Experts of a small language model.
Size: 14 layers, width 256, vocabulary 3634, 45.1M parameters.
Below are experts of layer 6 (counted from 0) of a mixture-of-experts language model. Rows are named router (the router's row for the expert), gate (a neuron's input weights, with its number), up (a neuron's input weights, with its number), down (a neuron's output weights, with its number) and show model dimensions 128-191. Each number is 128 + 32 x the weight over its row's rms, rounded and kept within 0 to 255. Numbers have three digits each.
After each expert's rows: "comes before" lists some tokens at least twice as common just after its tokens as in all text; "gets" lists some tokens that make up at least twice as much of what it gets as of all text. This comes from a sample of Wikipedia text that the model never trained on. Tokens count by the router's weight.

# expert 16
router:153105104160081153165096149169113144102096124203148193103089121106140130163101111122139121115102111107093145141096130147095107159106080132096081121057122117101133109054166105101184120124172104
gate0:176167167123108099150137169151144128059118087156170188129107126134161179126132091132125097042148116106081138084162204121109168113124118160178142184135190163094136094162132132121147124135111123
up0:111109162133105157135111119143181115088153133063118161078178099126113165130126168169097171120150143137090158142135163107084113113123137157092118149178175125140078119075112126169110075107170186
down0:108110136130136111126082126148108113154092129088110179119119152102076102103171139106141127106151168126186133137105151100142093089176120135112141126140101143187132114110115138164168188176105117
gate1:187147071060112124117119084140131130124155150068154130122111132137090129108126124153129105090176120181122109094086088139103148123163125148089123174121162129094200202127145131116148086112185085
up1:186169067097112140119144144105142150149191174078143098124119121154085141112134147124108101078164113121192122142120143154112144123154120156105120148123131164146220178130129143143147111112171063
down1:114114105100116095123148217186091136089131167151121111104143100115147101135110060143132070093118102132059109197119100133100103132149127148095088141114100097105083045125093083094150117147140112
comes before: " a", " the", " also", " been", " an", " and"
gets: " and", " was", ",", " is", " were", " are"

# expert 13
router:118113135098140099108119188077133079140144057206099129116103152141169106130114120142138111120137144114145105057116113108081165135115119146050110163232153132132143098154135151149116067142139120
gate0:167160105138062116144122161087125095126129131117153114096075134190129129128095160086128065192112185089126139125147152168139098083139103173152128145149097122158170142145151079167068188154153092
up0:190149094137100081162143112122112148140130107139161146094083106158123114132102125075130085181138165070134147169176123135173119135141137142208105129123119129175164167136150099163093134152173089
down0:176157091093057142127122129135150101122097174119139112123177115169129144093104140113132116164126100110156119086154093066180059164130087113180099130135071127091119148212101120093125106112115146
gate1:124172087101109137087138146082076080107102129095130123081108125082133140114169158127141125132119109110091078176148169109126124149084159152103148125098159130161144092149101101109087089155094175
up1:133168075176125135115126135099124074144121105102136082129104117093111176146111137122147151132112157104111105190123132081119128170091148185119128147136169159156148116199073119124099101120068134
down1:168098140102115155111135118167165115078117131156137150192145066165113157133111144113125098191169121096133173130149144153105164130104142094157096118165066103055118170182098079152141136139160099
comes before: ",", " and", " of", " in", " to", " for"
gets: "er", "ing", "ed", "ate", "ist", "ated"

# expert 37
router:111152075144144163100102149132117149148092167086201102142113072101114094124155092126135121113120085232095087122145125175159106152186069129103136179160084103119216101119154144142097156108090153
gate0:141090122146117119153181137144086110089135056198135110152155156136176160175142098163130071118159154099078120121107107180116150176115149125125133172058104122173153070164135156174140101162096093
up0:107163119100141135093092099094174148156159180071112157090096104148112128069114097115159157164097105114168129126157158103164090099158111152135136120160181130100114183077144115083105142088194146
down0:101088071089085128155116157090117127126111178098178116122108093097144218096158083145189125158045143165140128130125194057169148085123094167114162159138171133146161197143069141103083144103150120
gate1:110122137136149135127190100138055151102124119093118109129108128128132139147113036067129054089141070149112097143131132158146090123151133116124148113138140144115159152141099148178096082138113135
up1:120131118142099144136077136125192118122148138134122124156127112137130115132143216197115190169124188094126158119136134067095171145092123136126108160118091144126098080133141115072143162121157103
down1:106111137121201112098093125158119168115124118127129157133058173157160182117136108080161122163149136105114110091138103143143073165155119173147200121124176075127097096125153190183153151117094156
comes before: "1", "2", "born", "S", "3", "M"
gets: " (", " ", "–", "(", " [", "/"

# expert 41
router:129172089141114137096149125150101076117074162133091155066144116172119108155139077125090149090144106119135140144138083209119137116116156090110142099107157129124107106133156149175112162098099130
gate0:150188075191167105133150109104146078119166116108145115109068111165098105136117130145110150108107170180082120158142185145148129140144154104180135093064111146139079066107132110195113083111107171
up0:134070143194125078077091174115090148123113183163129129114114089096083178091154118127188105107107095113130158148040194128178099175128115144131130130152097109105100187111120108149121129152138156
down0:149138155142094114170082110114145095136090083095088114161094159166063175161063128140111162082096170137102105125106109178176112106093107164193153073129096158118132166161126105136127132093089075
gate1:110151155182084170147178154130086120210119095169153102092156157115107126115113148066085152120127123123109145113122157168087161129072096157075166148150113103090122040151137161093095160193147144
up1:150126071110183100121077104120168163073158150078114153128133157111132146144132121191150159112148109105147112119124123126138088120190141106209081133124157154157145184121087100149131090066125113
down1:100168173100180112119150085090140181121168161099122121146181080142149125129116119063119099062096079125184125146124118092073117123136142136165117162111166104188129110068090133084158147124181133
comes before: "9", "0", "8", " |", "5", "7"
gets: "1", "2", "3", "4", "0", "5"

# expert 7
router:093191127116113094139149147148072130069125172150162184138143141141147094201070135116149165143121138162140154171140094145112152114054129110142109145123096132130069103111157126079130162131116087
gate0:114071119122099119129104131105115198196114148103135090156134110112104120112174069115109169127120130141093094181116132132166144091117121129093126135131149125130098091117146172109129090098112127
up0:156170077141123126147112115131137059068087099192137182101126116155121135146115122181161116145124112085131143103130096113133063150154150139149143122136093169145114192158118128155137160177074117
down0:095090165150183077169197094120152171182155101130095136090097083156153141084155151075149084109125138150163115130135173072136172160098123156088161083182107178124067142169109099141201178093105132
gate1:091093077112082176165140102181138150100163141160163124184129152100138142147067102087097148125147174083113127138146107119057179138100193105141133148117101182154128115136104122157098110180159119
up1:186185147121128133112119145122127114177069126166092164122111136132109103147169114176075074143100154164138136155139159153164079143130064160071164096116148113158118167102147128127170148126080128
down1:207150144138161072108187107084143118185144128175146162130215112135114142097104165133126099120134109169134082137137082140133134156164104100187082112116158137095101184072147132159183101108151102
comes before: " the", " a", " his", " an", " their", " its"
gets: " in", " to", " of", " by", " on", " with"

# expert 4
router:167170105103043112093087068136099037133126151083132085128130112132126091153105136164137107116128120174107115158153186182101114167126066146132203096101116073104126081127116154129168151095116103
gate0:156125086136157150126133141173162150116088080104173111098119166146107116076137133146052157156149103142138116101152123174083076118116148206154132162148091141141158137121151117148123169130127083
up0:083143153129092054115136089060127094150200144155078166146151075089154142150092153104179131099098139108114116135115134100149196118129110095127144118130165100127129130144072145088151081118129174
down0:110132126155104131133164124081152140086101084112143171076117137138137098199161178078146121105129158083183124122143145096097150112147139099136120143133125113089087099116164165061137135154161098
gate1:159149125172085132216095121119088101092137141123115107167074100134158117153077126132106128108164126109169083110192091104116102082144140144107155162135123144175124119051145111100166155185133142
up1:143135116168117149228077095148095163164143146150097156195092082151149113145027111147142128064180118090141080088177086116116091150157179110137150143063117183172035128075158109081147181155075150
down1:114146138120112164120115126150174139173130167147166157088160105156103130180124164124120129125131112166155115097116049179136138159173133106109157116108143130158099089124095135148081123102065061
comes before: "0", ".", "5", "3", "8", "2"
gets: "2", "5", "1", "4", "0", "6"

# expert 14
router:125172089145160148091196093122144115133097119103183157127132194132124089132179087181061133175113062104116172106104134120116124140131146137122155049119155096144140175152168056142095110124165139
gate0:180137140074148101064118103101142133111094131151168159170125146145120070120083085107109137135134126144166155107130120088137114082103126111143132127130158089184148076189180077148118118105089154
up0:171100117103118140128152105127150120178107120129117095194105139101142102096141100142104090130142136192123167047186182148120071082130131110117123130133137089154119078142163159127163146136144212
down0:133119134083127134150123116150125113075076127089139143127119151112158085086140077124103089123138125207130151155111092146086102092081125112177110088084169155122146101121140134149102161105110172
gate1:103102144121140176075162170129108117129096117127162072118087159164141074131093165157078126132182181077120166047154084115173146122118146148127120143058120141118148142126127090144099172107139130
up1:163129111154183124151095140164123085156157170174149180067130101026190158135128144106227170158110095152151102150142127152109082099091157130130084112118116134117111098152112135125117127114118185
down1:159181076122124067164168160127091141141175076087174146089136164119055148148141117110134090105141066166080127110127096080130139098103192164171149090090162103114160130129127127053121114152170168
comes before: "1", "2", "3", "4", " •", "-"
gets: " ", "-", "\n", "–", "==", " S"

# expert 47
router:073131159107141143117076207094168103183143114113143077137088152065099200123160126175121101115145132115129147119089137094131107092136082145132157076071174132110075117154111104110121098136077123
gate0:115122125134132144166081163126129155149135107109055180173089068095115152127171063060063080111121093100155177138161107093133145156155140110107058159150107147142149178196136154101201107134120120
up0:151137119173155139133088143125112153161117118109094191174073075089128172144150021072087087091127079122124195130144119092131142156123132095122068114167105127179139177200132195122166111155087132
down0:143191133080095124110097120085133132133089131120124166142168099126166099058140103155102062170126115154130123113119114150077176113158098179136172081180115131155126130139112081120166105161136113
gate1:103126131100194176136171076135135150130110139135157090107157123103068161155091101131073112099170122157196152195120146122134079107147134147084085106106155106142142158128096152145113121109167092
up1:125146148180135078123112070148098071142097136125152115154101167099170072205198093200093179133160097100153129126091146111076166147179101150163149163148112156152144150136124104084138137163123134
down1:124162071077131163089112113127127133175116117099112108148113171112101130106144146179143124132152149088141161130141143125170042185093086109154147084152085197114094174163139122157105126132075092
comes before: " |", ".", " |\n", "0", ";", "1"
gets: " ", "1", "0", " c", "2", "3"

# expert 8
router:099106186137075119115137099139152153152104123145141074129092128174063129136116137101172089079076131056186187179113154165194138158140127126144121207158159140019117162132091087123144152099067123
gate0:158158098118107092114167182164136122115190118124092139135135089088106139075143154070145120079130095042072101165140169157076140124114127167195171120083109110145096145161112109123142095152141139
up0:160105111127080079111139164190122128162168078122102162159137101102145133093088136084168062079115107053086101156118133146114137157117128134194179126095101129135110126151124106103101105147178113
down0:132133138117145108186069181113085099139138091075036114117158137102156108077157160119123106110150118095103085167066142174072117089102136112132094130112119129183123161153089128117132158122149144
gate1:138091144144137129129172100127130123115083116141131060134137111126178119108137134101105200153113179089141065094134132124083100117021070068151107120138110167098146166141162151094171096124150109
up1:134122147144170145139116169124167084120151096187100104092062224109122145152141092174098092088106145138002153158137172122105120130210124166125122170177162083114118117144132133158095050152075119
down1:138173181150120113121193102095158157098110135163107155126139131188124111173114149142141106172128132128175105155145150090132090166123135137077141160129150127105118109170176091111148082129133153
comes before: ",", " (", "\n", "'s", " and", "i"
gets: "a", "i", "o", "an", "in", "ic"

# expert 35
router:163155156140067077118107151143112112097103132120153080114105131188142118114119143146122169168092168149102111130163133091122107117116100116166153134136113099107105106186126098129118101122104126
gate0:153200133159150168121027123163153123098141078111134112150131078152072125134103182080181133115100151136105182149159088116120110117139082112139125196103180111162089164162145076144094121107161153
up0:114055088097146123126155144135094138135123153191177118112153140109161119058137096136103132165150105085130108136112112086127106165144130112068141113130121132135173105097108087102111112141107096
down0:147081144140120098106156167135121104182171169129170136102156122107172149138174204156084187142158110104060105120101120127068068143120103118130104099144157110108178128129140128092159167109159108
gate1:145114073098139123088147099099134110115175164093159038160161117149094128100147164155088129140132154124143140111134126135099071102107145098092113127125152170192111125150150133130089101142155152
up1:131146118119131144073135102089121076127197190048151040168150133153117136094177165160095138137146166142148111116146110111114088110113170105138093113129116100165146092136128157110135132176131126
down1:112137074115132122131126111115134111196171163174141098062094144158176112101132131195089181094118144155087065169133124102068172095080124147149095123146097184148152107084204106152107148082109121
comes before: " ", "1", "2", "3", " United", "6"
gets: ",", " the", " ", " in", "–", " The"

# expert 21
router:092120061118149151131081158180179125077096189112145155106094164065085133151160123163175191092127138096143114154121133143171101118112123133094121076141157159080151120119118180134149152106091124
gate0:165117188127090091129075160129085105135101148132145104183169097145176111177089177151109115114114134165070118125090141120177140131145111101175171151138085069184127106129133173141184097076054125
up0:135137176105111089132101157137082097150125117129135090154158086141197118172074178156105117109100125177103120108089121106177129116150121109152155157131110090178106097134166183139166096054066114
down0:123170170116141078162113162162155125126116063066105099155119080126124090118131139138183145104174152118112103127117118170131118165140131141125196141148099140145158160105135120108134119129200097
gate1:103145114122137138114134137074165148132137084131143077182127098118133126155113091115100100051144092115165139174121121043145089122141177110199139144072145123136144164119108130139095080126160163
up1:140120102151134151127134109119135076171199144088153140088148149148142140118144166092193115148141137115121112159186107181068110091090120220074143120156124153157113079097137153141161141106148093
down1:123110142111125178175151129074076040141156126133126056153073184137160159154167119146154112090155103158113069153116082111182201168089108160168142134092135152114143092101105086110130130125160174
comes before: " ", " \"", " The", " A", " S", " B"
gets: ":", " |", "|", "-", ";", " –"

# expert 27
router:109153110139127117148109084148061126169099173061122138155155139105123121169120133164124071193157063149142136147142127129177127102098107084051141182081133106143137145120148136120143211087093120
gate0:163120123120093195153106135167117108122078105158149151167130078059253088082133131174163133129107159098061128111107141125198104154138096121130173097110175135201143081112160184065171133113116108
up0:115176162087179113084142150071144167118167121124113118100123184184066167164163078099079126102164116118198157176117126139050071086117160138155079125160057131077085126106094073171107138129122143
down0:151119157183112161108160129089146105047183123136158184151106135145125135155118136159107116116114168126157169133117145139131140156157147114044164129140121122114122112134148129140142117167171102
gate1:126082174158189148136086138088107132213115068156144214123124161119138133152156162068117112145145140164134123173114077150115126154083090108077121140157082092165104177154092099130147137140096150
up1:135126142089083095093168108153181112080157194143101077086131102156125162063120133148082138155081129116107091107098177105091169132133128097109164106067184201092170135118136136140090109143084130
down1:109107141176072125129122151111166078147134143096085132175162039147150129094095137104119142027169133152239138146110131123145126112167101082049094118153124145092086168118137083113096087114097196
comes before: "-", "|", " ", "=", "===", "=="
gets: "\n", " |\n", "-", "|", ")\n", "\n\n"

# expert 38
router:127134118077067116182134137107139145157119050128109184151103147112164132125156158122109064093112178183160125064079085166136154099076149171100134103179098124138146122147149110108145084096160113
gate0:173127174157149134116206105123082165109158188106147156146139070164154180102127101107119084151161171114086117181076133103107117167121090143086108181121136114110189104092124096075138133052134174
up0:155149181152129087139204123084067170125129174121186199126076075140106166183145142125124078121143121126115123169079109146122154152087117158075143106100156111108138081116119073133170134050103172
down0:114141138100094132086163179126128157115167162163149151106129090073172132129064097163070124145111123185088119117090100154133140108128156131130102149155131127139111117139138121091194095146170181
gate1:044060116107085088156148138130131085076107158121122120148131128116090117144142132096153081112111149103118101143193116175126122086149158102110150145137112130092118178132115151156116134103120115
up1:199177112140181160122119106147148150123151083110135121087153109160157075109145129120103194119139089162121152133056111100154147163136097195164118094154173127159134081147128128104175107111137155
down1:117165125108091100158098112154069177143137083160144097109166120146082097082140094128131182162136120081167097137093146107091133121191160098137147161198105123165109139164115095100046154072090091
comes before: " of", ",", ".", " and", " in", ".\n\n"
gets: "s", "ation", "ion", "ction", "ations", "es"

# expert 15
router:121116098132113107170091140160127138159107157084147121106116142142123106101109152083163095076135194147125142110064171107163130143162080138129084131090105146132111136092139066175146153138129123
gate0:123141172136084116120134155157147119068103143131119133106164071115139038137143136147128089201148095123198100225107142127141176072112151127091116125178170084164135162159095097103145120120089135
up0:120121125062145168127131159060170131164140181131153125120080160113156151130131095131133171122091204092182115086075106131180090136148094072167118140103151159130118073130143173139121095080123100
down0:157215118146168102099109121109131146163103117103085111135140119150167145090128088134140164183134071166111176094090114146147076150213135136121120125148182152165089187161069124097077135135109161
gate1:188135140150162143129121134148117136113134234069176105120145084157088156210111186174137163152060128113166095128075074166161095127109102098120126103092100126121127119110133084145092118083112154
up1:061159103122104135129137119145111127106155085193048159177124194136197137088106033130107135095135126106129114117219185125110181094188143127093156119120174169092138124143117174155165168137112087
down1:099151114114071067176152101179152159129128111118119171144145111155186153138101123126159151133148089097184090106123078096081158154212124146173194146138169125138149185127168122114096117085144073
comes before: " and", " |", " which", " but", " the", " was"
gets: ",", ")", "\"", " and", "),", ";"

# expert 12
router:176104114099076171122154128105176169163115085114146084158124034104109195183086131126135092101113065084121165152179092102095082117140140123187128120172129120167178104094076150157088141110094116
gate0:132109154134161142083084152178160111161110137175150136149063143063122101061110092116159118137153124093129117154164065138177162083109086102146106103161093121113099115120186152154103118184120156
up0:175130093146121129095133125135159173105115150081162129164192104193066139173057097129143165159097098154141115169131148124122074113123156175111118158110139059122160169101164173147069103109143163
down0:094102095068090124198112130152104121106134142153151124110149135075130133117105115143172115126149132129125162091132102122110147087092166088168120158115136111144102105174151183097095127110166096
gate1:117077173103143161092147098158101183144093129086107143145101165159095137101176131139075131148177130104086157143120080136076114088085160122173070128123121068134125119094150145147113149103128150
up1:181050127107135186162112141156152101112071103157179152117151129125102111099127138113118137192135171147147178123133141106144109096107138113226135118114116136138126109115149131060118157126114101
down1:095112113146170088128091186162057112062128141155156111123136127139101136187079091096075146087175180102171127145137133104093075045153080111105088080133158194133124082111135157122126107129148103
comes before: " was", " is", ".", " had", "3", "5"
gets: " he", " who", " which", " He", " it", " she"

# expert 28
router:065109128138112087055108112111088134130114135151086095123075156167129092142137163140158156091117147126075087182152159070077131115120128098084082100079139129128100113170087129102151101148120125
gate0:177150132091104053137122136145102147031101114098097167130090100122171172123098152165137151059173195105117150127192113144107094132107158106110081204132111126126154136098072189124125138141136168
up0:147129122087169087165113169142127128097086113115112138122106140123161160117128133141070146074163230132137135098228135181080099147102157097106080152095116162167119130091059165123097146122111136
down0:136124175147192144121121171126137147113156124124144151128104138095150157154163121144119074104161133108127164146068190101137121187132105098135104153089180158089171094122114214097160151099091124
gate1:131112161136147098101078091152134196084090091169120170155082102162129137102136137094119056163153137126096111102118152150125137153106070110099079150110142117162108179157134157163144066176108164
up1:127161103150112177117159169093138054143148151110138115118157129087113131099108105138138169127070116146136100169114132126108105079116186137147146119155099127112153053093143119085129199113151100
down1:153116107132121145137174126089127158177167111111092137129108080153070099178125101102131109079138159117057083122081130115109109167128144145153159131118098090177116119087129119220190107161150083
comes before: " |", "1", "9", "2", " |\n", "3"
gets: ".", " ", "1", "?", "!", " ."

# expert 44
router:155116084170184180092101121096171118168110194081157095087096154156085194142171081145128153069158137102155172150120147084111148131103148104167197052143187118129173123113093125151191100162096128
gate0:121132137098100159159141112126172083133125109071127142181164111153077156106159124121111175133103198142131130108105185129139098115069166125114165168151128128106231144156118123109111154167172114
up0:129142173052138158156158134111132117116125132044156166166141085134086115134195119131111144128138118131146171155130194128118128172109128111113152139206151105114169100124101170106113154178088123
down0:096141113109103162129139130124167086159154165107145156131137121125037101071109112118099127126102123086064161126160114137203123135156120131136113204142163139070108139165105131162124124151118104
gate1:179095114115150092077129119095163148095131084132051120095128145096092104138066149126109155191114105103134105081103126126164124161107138173143164136186144115132170202087135106100152131099125105
up1:063139142145140153165118120167096153150143149136174153164144093108169148144151150117128082064164131149125155190142086135108160131150090081111135130113139119106108038164144168193087118188154165
down1:115062097126124121140064093148075105125099204151119129154187126114101150135238075124179148120152152096125060091165121188164198103148132172105112118148072096135122121129171155138112151093128096
comes before: " ", "1", "0", "2", "3", "4"
gets: " ", " |", ".", ",", ";", ":"

# expert 5
router:129163141168150141180129105123137154162074174180175138105053135180061096150136131089152091093149116113153140105145169183160129125138132122116117165101163102124113131160201121122155144106080098
gate0:103142136120121141106124113069158086138143128164125182090085155194167069107096057122112105107128160089063085113066131114091169099166129173129145231146167090120127149155119136163132121093099087
up0:107137225109167108137162151030139101127096145094128157134081143218139124110092068102163145073066092139106132145122147162100138115141090170114132184090177085084120176153130150130119159066137043
down0:068122175109159150088136138168083164073114135137113134162109135106111105162101125134139156162194122127097113149129108167128153038082049127140194089131202115081102159123175112058200186118133135
gate1:124139108105063138137126169136129093151115159119158151119138145081144178091102142145127099154082149166163164146151141146142138132107114158118142217135147165098142078100140081104110157065133116
up1:129127147114164145100155096172122176136152129115068101135166132196100095137142094116138176112124107094085157110121121085120124129164150107166130052157124129154130153105070184118139114185159130
down1:168146098118125131161090083147120119103133155144134147185106061145160132115157097138103175118141092105115152144135094163106102134186113115135156138092202146132213225117117099122096140161084101
comes before: " |", ",", "\n", " (", " and", "'s"
gets: "ia", "a", ")", "us", "o", "i"

# expert 46
router:144146095180133075092147157213168100164127143114164119134118129094137086166140106093143203151201174087149171162127137149161140131162126085180102153162141177131090163129101168153151155180068124
gate0:118072094188147048052098192116130115123109116084063152163102087046115138133137138115153197148140103098126128174148157112145123155171164152207178112151121131119194116121149125171144090121169147
up0:138101090065140155165098145114151113093123121113111192099162157189154106098138179187118111144150146154107130068110190086170108162109195158120138117160098096115162112189155090081095123124091087
down0:122120088123114061115123170146158107160074108094167093116144149085142132169124114102161153112147135140163088185161140142131108140129170124134099118072161157079089149107092125190132128162139105
gate1:179070121165111063166100105101176165148080184167118073103126122135163099076153130117156086139136187088148115135121134132124155146140081126102125137111147119088161083175128109101124097113135111
up1:070173146124182185100145115129095112127170068102134199156122139123111132197093124127124176139141101135135114114113138085107088126153167154156107134136097148153072163105120151172144164163121178
down1:114134123091045142084129120177085129116141028120133201041171134171092121111130168142095145159136190149142100159141107155170156123161130097091137220153122097100136126130119121122103094078108124
comes before: " ", " —", " +", " N", " USA", " S"
gets: " |", ";", ":", "|", ")", "%"

# expert 30
router:128137176152103162153121151128145141132098135120209163143151122080106126132154053152136152202119080123112149137145136170141166107094148149066136127104085160085093101084111173103094154090183176
gate0:134105158037113158100163163089087066143117147065140178125062130132192116162097164090082126190105125114112088099160198121126103137186119151142076138115129111128156174134157190101117093142174112
up0:107095101186139161122101056180164151129162135190111113144172082134112134096133105118127157079125132102164187174128096137149128107039153111141102107109139166124094084114098099141135169106094092
down0:137185163130173133130122064107103157153081180146123120124116107096107141095139112086116153124122106131126163153120111108143136172118145167169065157145094138150160183150073153155175089115134056
gate1:122104169155154171122140149163118112080145110130113175190159165117143141077193164120128156178132050151101113106117118055184162150137065122101068038124084072127159145155111123150091122139155149
up1:066132154166137162140131166160161065127126141094135124115143152118134154090179134108149165134122052154100119115116130098191158174121072151102063082134136060126154127156167159127142118114155144
down1:098117090122160125148120145182137167124136167181109109137127076165219200123111133141088145085183094101152127092057126117082166061115081131089098101184136105151119160135094095101156086128156106
comes before: " the", " a", " well", " his", " an", " \""
gets: " for", " as", " of", "=", " in", " with"

# expert 1
router:170082073120119105130106088138079146140082095103147184166155159124164094128095156104061097140088142122153173075108140098073169143114142107119093115055136109152125102083161084154152080146126134
gate0:154096123117091069135123103116120124067087128148087154123168088083094160140181128156183090033119193109106133076148098105096126115089082166144172142129113117130154105116158167142092115099094161
up0:145106141113108078166126075106156134074085133157068118096156093107112169151173125150182125055141185146100129058133102100112126142104074157133193142087123110158162097101191135151110108096100149
down0:110183176139168181175169156160164099117080137072129112076126092141116102153143144176195156157164166136118162103055152120091150112211097040101133165111121145084143126163173173102185190161045133
gate1:126104106068165170097102148129158067165122077027128086098151096091106156124145112087109077125145104173134144117097102114070130085146146128132137135085141152166121151120169152135092139129114169
up1:162171135168140176097119115134155106127123119085122133141146103131103074108182088088029135075175088117142146133103160153143098082122102113120107129132145169176149138116154094097106113115063126
down1:180158140183187099090150111100138173144126176154162173149182142166148144118094147151104095095101056183094111088148167187144135189088145127086118150105176053137149090088195109114135189120134111
comes before: " The", "==", "The", " In", " He", "==="
gets: ".", ".\n\n", ",", "==\n", "\n\n", "===\n"